Experts of a small language model.
Size: vocabulary 8192, 32.5M parameters.
Experts: 64 experts in each of 11 layers, 48 SwiGLU neurons an expert, 6 picks a token, a softmax router.
Below are experts of layer 7 (counted from 0) of a mixture-of-experts language model. Rows are named router (the router's row for the expert), gate (a neuron's input weights, with its number), up (a neuron's input weights, with its number) and show model dimensions 0-159. Each number is 50 + 10 x the weight over its row's rms, rounded and kept within 0 to 99.
After each expert's rows: "mostly gets" lists some tokens that are sent to it at least half of the time. This comes from a sample of Wikipedia text that the model never trained on.

# expert 27
router:38 47 50 59 67 64 56 29 58 56 41 40 41 40 52 56 67 56 55 43 58 34 49 43 55 50 51 48 50 40 61 55 57 56 50 55 62 61 43 44 65 48 39 53 44 54 41 34 56 72 45 32 54 57 48 60 45 65 57 65 56 48 49 44 32 58 38 44 31 48 39 49 62 47 37 49 45 38 48 31 34 35 53 50 50 42 43 46 49 58 57 49 48 53 66 50 57 49 64 57 60 69 41 44 68 50 56 35 67 64 51 59 58 60 37 43 63 61 42 26 52 60 41 51 33 53 49 49 41 36 57 62 40 34 47 47 55 60 61 42 45 36 63 47 45 38 64 22 54 55 37 37 53 32 59 56 58 56 54 40
gate0:41 49 38 66 54 51 43 57 66 52 39 35 46 30 60 51 37 38 46 68 59 63 50 51 45 47 62 40 56 43 43 52 61 47 65 53 54 65 49 30 50 56 48 62 33 38 32 51 59 57 58 52 47 45 51 54 52 48 55 44 72 58 48 34 42 56 45 65 44 53 60 41 67 56 60 40 25 38 60 42 46 38 60 56 33 35 65 47 52 39 52 46 59 42 44 59 54 35 48 59 46 48 52 42 49 48 42 56 37 58 49 61 52 71 42 33 40 56 50 58 51 54 51 56 53 57 54 72 47 51 51 46 31 42 55 41 30 45 63 64 48 42 78 52 63 36 66 50 71 52 36 40 45 44 43 45 65 44 57 49
up0:46 44 60 49 31 50 34 54 45 42 65 64 41 36 65 39 61 47 60 66 51 62 49 51 53 63 56 48 41 40 59 51 49 53 54 29 34 51 58 51 57 63 41 48 49 65 25 55 50 53 45 55 47 49 53 57 46 61 54 38 63 50 66 45 48 45 29 72 58 59 58 46 58 44 59 31 28 48 61 52 64 38 59 70 48 37 56 43 45 32 38 53 60 55 47 41 38 39 65 68 39 54 41 59 49 45 69 54 51 62 56 67 63 62 36 41 50 59 46 43 52 50 47 43 60 39 44 39 50 51 50 40 55 53 36 52 67 31 62 59 55 48 46 57 63 44 45 55 62 47 44 51 40 27 44 66 41 46 46 48
mostly gets: ".\n\n", " \"", "==", "===", "==\n", "==\n\n"

# expert 21
router:39 50 43 57 48 62 55 47 58 55 43 39 42 47 35 53 57 53 60 56 64 41 47 46 49 44 50 49 67 43 62 75 49 48 39 45 56 56 44 50 64 52 35 55 41 33 44 48 56 56 37 34 65 60 60 65 34 57 67 68 61 65 39 37 38 56 37 40 36 57 54 54 54 52 45 48 40 37 53 46 49 39 56 39 42 42 31 49 59 54 51 47 44 47 57 57 58 47 67 74 57 69 38 50 53 57 37 38 49 55 36 50 59 45 40 46 72 54 43 46 48 59 38 52 39 36 51 57 45 54 56 72 42 47 35 62 69 62 49 28 52 47 53 41 50 37 62 36 58 66 51 39 58 39 56 40 59 64 50 31
gate0:46 64 45 26 52 75 45 50 40 32 55 63 59 59 45 56 65 41 50 34 58 33 49 60 66 43 60 54 58 52 63 46 48 37 52 60 41 49 57 28 50 45 46 47 43 50 58 52 74 53 53 51 36 69 44 47 54 60 57 62 42 48 53 59 45 51 48 33 55 52 56 52 41 43 61 28 47 45 39 30 58 40 57 52 49 65 71 56 45 52 66 50 48 47 40 63 46 40 49 48 43 53 54 41 61 56 58 43 58 46 45 32 41 42 52 45 37 52 50 52 58 30 28 57 50 58 60 36 40 43 55 58 34 49 55 58 54 47 54 46 66 59 46 73 46 38 44 44 62 42 56 57 55 34 52 53 58 40 47 20
up0:38 59 42 23 44 56 54 56 46 46 64 74 62 50 50 45 54 50 52 39 74 55 54 51 67 44 60 59 61 47 66 42 49 47 63 51 46 52 51 33 46 65 52 63 48 40 73 50 77 26 52 49 37 55 48 42 45 47 58 68 43 61 64 56 67 50 58 54 30 32 53 57 50 55 57 31 44 45 54 55 56 36 43 58 65 44 64 62 52 46 46 38 45 51 49 55 33 53 61 43 48 40 36 46 60 52 45 66 55 34 52 47 50 50 53 44 43 40 64 42 56 43 47 44 65 39 51 31 54 54 44 53 50 60 46 52 63 38 49 49 58 56 54 61 56 49 74 45 54 43 61 67 48 50 52 48 61 28 41 36
mostly gets: " |\n", ")\n", ".\n", "\n", " |\n\n", ";\n"

# expert 44
router:44 57 60 58 66 64 51 55 67 53 37 29 43 42 33 67 76 58 53 48 54 38 35 56 49 39 56 42 54 56 50 64 55 52 43 49 51 53 38 55 65 41 51 55 34 32 30 44 49 63 38 34 62 59 66 57 42 62 63 52 59 48 37 35 31 54 52 33 36 68 54 39 50 53 49 62 40 43 43 44 48 40 60 57 50 41 38 35 64 49 53 41 43 62 52 61 50 44 72 63 50 59 52 37 52 57 41 28 47 53 37 57 61 57 56 49 59 51 30 46 45 63 27 58 38 45 57 50 46 43 56 52 46 50 47 52 51 53 51 44 47 57 47 54 34 39 47 42 53 61 46 39 61 33 56 41 50 66 63 53
gate1:52 54 44 54 27 63 51 33 53 52 56 45 43 45 37 53 55 48 58 50 59 27 36 46 58 53 42 54 50 45 42 66 47 44 60 45 64 48 42 56 61 59 51 41 41 48 33 50 45 50 40 57 45 57 55 66 61 50 77 58 46 42 48 55 39 50 55 42 77 50 47 59 31 71 32 64 49 46 47 47 55 57 58 38 51 36 40 43 43 57 49 59 43 50 74 56 41 50 55 59 60 58 53 57 58 46 37 28 54 49 33 43 44 39 44 26 54 65 66 51 65 48 38 52 37 60 40 65 49 50 47 72 44 55 47 52 48 59 49 36 57 46 29 39 55 47 39 42 62 46 47 48 62 23 55 55 53 55 45 42
up1:70 41 52 53 43 50 61 63 47 61 52 65 38 54 38 42 66 43 55 43 34 32 40 46 71 50 48 53 65 49 26 64 53 35 50 33 57 48 52 69 43 61 46 43 36 60 47 56 54 35 49 46 52 46 57 54 53 56 61 67 56 53 48 54 51 64 48 40 79 49 51 59 54 85 40 46 45 47 37 52 63 59 51 36 64 41 57 54 36 41 57 67 51 41 37 37 39 54 49 47 54 50 57 48 49 57 30 44 41 41 37 54 57 45 57 41 54 50 50 59 53 56 43 47 39 63 32 51 38 53 37 57 56 42 56 55 52 50 39 50 59 54 34 55 52 53 35 38 64 25 58 58 61 58 62 40 46 51 42 53
mostly gets: "°N", "|---|---|---|---|---|\n", " Candidate", " Votes", " DF", " FW"

# expert 10
router:50 56 48 60 57 64 57 28 68 62 45 39 49 41 41 63 69 58 55 33 66 41 50 44 47 56 52 44 54 41 53 54 67 52 51 55 56 56 41 53 67 45 39 50 45 45 47 43 56 75 45 26 65 40 56 59 44 67 53 47 49 53 40 40 40 67 43 46 43 51 44 45 52 41 46 47 44 42 40 39 41 45 68 43 45 40 33 33 51 54 59 40 42 47 55 52 56 41 54 53 55 57 47 50 55 69 58 29 65 65 50 60 57 67 40 39 60 58 30 39 52 54 45 58 30 53 53 60 54 46 53 64 40 45 46 57 64 61 70 35 37 40 59 34 41 46 58 30 53 65 32 44 57 39 49 54 56 60 50 36
gate4:44 66 42 54 52 58 44 52 64 44 47 45 51 52 35 56 34 50 59 46 59 56 55 42 53 61 50 56 61 43 62 34 48 45 64 40 42 59 47 53 50 14 42 56 40 44 58 46 41 41 55 25 46 44 66 44 55 46 71 47 44 51 50 45 50 53 58 24 54 39 63 59 60 37 54 52 43 64 65 68 56 47 47 79 44 58 57 55 45 53 65 47 51 44 41 55 59 37 41 46 53 56 46 44 41 52 62 48 38 60 44 47 40 71 34 63 43 46 39 49 39 41 65 41 47 56 53 75 52 52 55 54 55 51 67 53 44 36 54 33 46 48 57 51 58 36 51 53 72 50 57 39 68 34 37 54 44 53 53 34
up4:56 53 49 48 48 52 45 49 43 45 67 44 39 47 64 47 49 32 49 48 53 58 51 48 70 43 47 58 37 37 59 50 50 28 49 29 62 56 50 50 49 38 43 36 41 55 51 43 32 55 37 38 60 52 71 51 48 45 60 54 53 38 54 43 58 55 34 25 48 47 46 63 51 48 60 47 60 64 58 48 66 41 62 66 42 54 69 53 64 69 55 44 44 36 39 29 62 46 51 40 31 61 56 39 39 45 65 40 42 58 58 45 46 61 35 59 50 43 56 44 49 45 56 30 59 59 26 50 64 47 33 47 48 69 41 52 33 38 66 44 57 51 39 57 64 48 46 43 60 48 60 54 62 48 35 42 56 52 60 53
mostly gets: ".\n\n", " \"", "=", " called", " |\n\n", " =\n\n"

# expert 33
router:46 53 40 58 63 52 61 48 68 69 41 39 40 48 35 44 57 64 47 55 51 45 45 36 39 38 55 35 47 28 54 67 69 67 37 56 51 56 55 43 61 40 36 64 37 45 38 40 62 65 38 45 62 54 62 61 49 51 64 72 55 70 48 38 41 53 41 51 36 66 47 39 63 58 56 48 38 37 51 51 49 43 55 59 48 42 43 40 56 62 48 47 34 48 64 52 55 38 49 54 56 45 46 43 68 50 46 43 68 54 48 54 66 57 40 45 59 50 43 28 39 57 33 61 42 40 52 58 50 50 54 59 43 43 43 64 37 62 57 44 36 28 57 35 48 41 56 46 45 65 46 37 56 44 62 47 62 57 64 48
gate4:53 57 50 37 49 35 56 62 51 57 40 48 36 55 46 39 45 50 48 57 49 44 52 57 55 35 35 67 53 49 51 47 68 72 25 44 46 52 58 42 64 54 44 27 48 49 49 41 44 37 41 35 33 47 50 54 60 45 51 63 40 40 39 52 57 49 34 54 51 82 56 53 53 59 57 42 52 44 57 51 39 33 59 52 57 47 41 37 53 47 60 47 51 34 43 47 48 54 51 47 56 49 45 33 68 34 48 56 43 75 57 78 42 58 48 76 50 56 65 63 58 58 49 46 62 47 48 61 38 44 54 56 35 56 59 52 49 65 69 47 36 52 54 49 51 50 36 55 44 52 48 44 66 50 26 44 35 42 45 52
up4:54 48 38 48 37 61 43 53 38 41 44 51 61 52 60 60 52 53 19 44 53 47 63 54 50 60 71 34 49 50 36 48 41 48 46 64 55 50 55 48 54 58 48 56 52 40 43 34 49 59 54 37 49 57 45 71 50 52 34 49 40 29 42 36 59 44 56 44 35 40 51 38 59 57 43 62 52 62 40 39 50 50 45 54 43 59 61 49 33 61 34 54 64 42 47 42 44 59 37 74 54 50 39 69 30 57 47 40 54 49 34 57 64 53 28 53 47 45 40 62 46 27 56 58 55 51 38 53 49 65 56 76 62 43 47 68 49 49 55 64 69 53 40 56 40 43 66 38 49 43 47 56 53 39 51 37 53 50 50 62
mostly gets: "ically", "ely", "atic", "ious", "ative", "istic"

# expert 42
router:39 46 44 64 69 60 49 47 55 47 43 44 49 46 36 60 71 62 59 46 53 36 44 49 46 34 49 37 63 48 47 62 66 61 40 53 62 51 48 56 69 47 37 55 40 46 39 48 51 62 45 45 61 67 65 69 49 64 66 64 55 44 42 45 36 49 63 48 49 69 46 45 54 58 39 53 46 50 49 38 36 48 51 49 38 44 36 37 58 60 44 40 25 46 47 59 53 48 57 71 56 58 52 39 53 46 43 43 49 37 22 54 53 52 50 47 50 69 36 42 39 50 31 64 39 54 46 63 42 52 56 64 47 45 31 53 36 59 62 44 52 53 50 44 47 46 51 40 55 63 48 44 68 35 58 51 63 73 58 36
gate1:21 56 46 53 46 49 49 37 42 47 62 47 82 56 61 49 44 61 31 54 48 64 45 42 47 34 55 49 37 45 43 44 46 80 40 47 59 50 58 59 36 39 53 62 43 42 61 50 64 50 61 57 44 37 46 69 37 52 43 49 48 55 22 56 38 53 66 64 41 35 64 37 40 33 43 65 51 37 40 46 53 36 50 55 46 40 47 49 34 42 48 50 35 43 40 54 42 45 39 64 63 55 47 45 48 49 52 46 51 42 45 61 48 43 57 40 51 54 25 53 42 47 50 72 63 53 51 47 57 45 61 47 45 41 61 54 39 49 50 39 49 66 48 55 53 53 64 39 43 56 47 48 46 59 55 55 78 42 52 45
up1:65 64 52 53 61 41 55 56 49 76 55 51 19 49 46 50 59 35 51 34 65 43 66 45 49 72 47 57 53 48 63 56 42 44 61 47 36 51 27 48 47 45 60 46 63 63 61 44 49 51 44 54 61 56 48 45 37 50 56 42 65 57 67 42 50 56 29 53 46 49 40 56 43 44 60 42 30 61 67 49 52 58 53 55 41 41 45 43 46 45 55 48 60 45 54 63 55 52 53 50 44 61 58 50 61 58 69 60 67 39 56 51 53 61 38 55 63 38 57 55 63 34 47 23 40 41 51 65 46 54 42 52 41 55 64 38 46 59 64 62 44 38 50 37 33 36 34 36 42 44 42 46 43 52 36 53 42 65 43 42
mostly gets: " %", " Candidate", " Votes", "/a", " MPC", "Career"

# expert 61
router:49 60 44 61 66 59 57 56 64 61 49 39 48 45 42 52 51 51 43 53 55 52 32 31 34 45 64 36 56 33 49 67 50 61 42 54 47 59 47 38 62 46 34 61 33 37 38 46 67 56 34 50 52 52 63 63 45 53 60 67 59 67 40 32 39 57 49 46 25 59 35 40 65 55 44 49 36 39 62 41 50 36 61 50 45 40 45 42 51 55 59 43 44 42 60 62 64 41 51 56 66 48 54 40 64 49 48 43 57 59 48 46 65 60 52 48 56 62 53 39 46 50 39 66 34 43 60 52 37 50 61 55 40 40 55 45 46 54 67 40 28 39 58 36 52 40 57 30 57 56 41 47 54 43 66 45 73 51 55 46
gate3:42 57 61 58 53 59 71 62 45 58 47 54 30 58 69 43 51 44 46 49 51 58 63 53 29 41 60 48 31 50 45 55 70 72 58 54 55 36 56 63 51 64 66 68 45 43 42 61 50 50 53 62 46 50 44 46 37 55 41 59 46 50 45 51 41 37 47 39 46 51 64 65 71 24 41 37 57 44 49 45 54 37 49 37 60 53 52 45 59 39 56 48 76 45 59 52 57 24 54 35 56 52 40 53 33 47 42 60 34 50 61 65 42 54 52 40 38 45 44 56 47 52 41 42 53 38 54 47 57 46 56 42 50 64 36 33 54 49 36 65 57 58 45 67 60 56 54 46 52 40 65 60 52 65 57 65 57 44 42 52
up3:56 40 51 27 43 49 53 46 48 31 52 52 50 63 49 55 65 63 53 69 53 48 68 54 43 75 62 50 41 44 56 42 56 50 47 70 63 57 40 46 56 41 31 60 46 43 50 54 40 44 52 59 61 51 45 44 45 50 40 31 51 66 54 42 63 46 60 64 50 54 55 37 29 48 54 27 50 31 45 55 52 49 33 58 30 46 47 51 54 41 60 34 59 65 40 45 52 47 61 53 51 61 41 35 43 47 62 47 46 41 48 43 52 43 45 54 74 39 52 60 53 61 58 46 49 55 42 76 56 61 45 50 43 58 25 63 64 54 42 55 37 43 45 35 49 53 56 57 39 34 32 47 57 58 38 39 63 38 54 49
mostly gets: "att", "é", "j", "hel", "ir", "aj"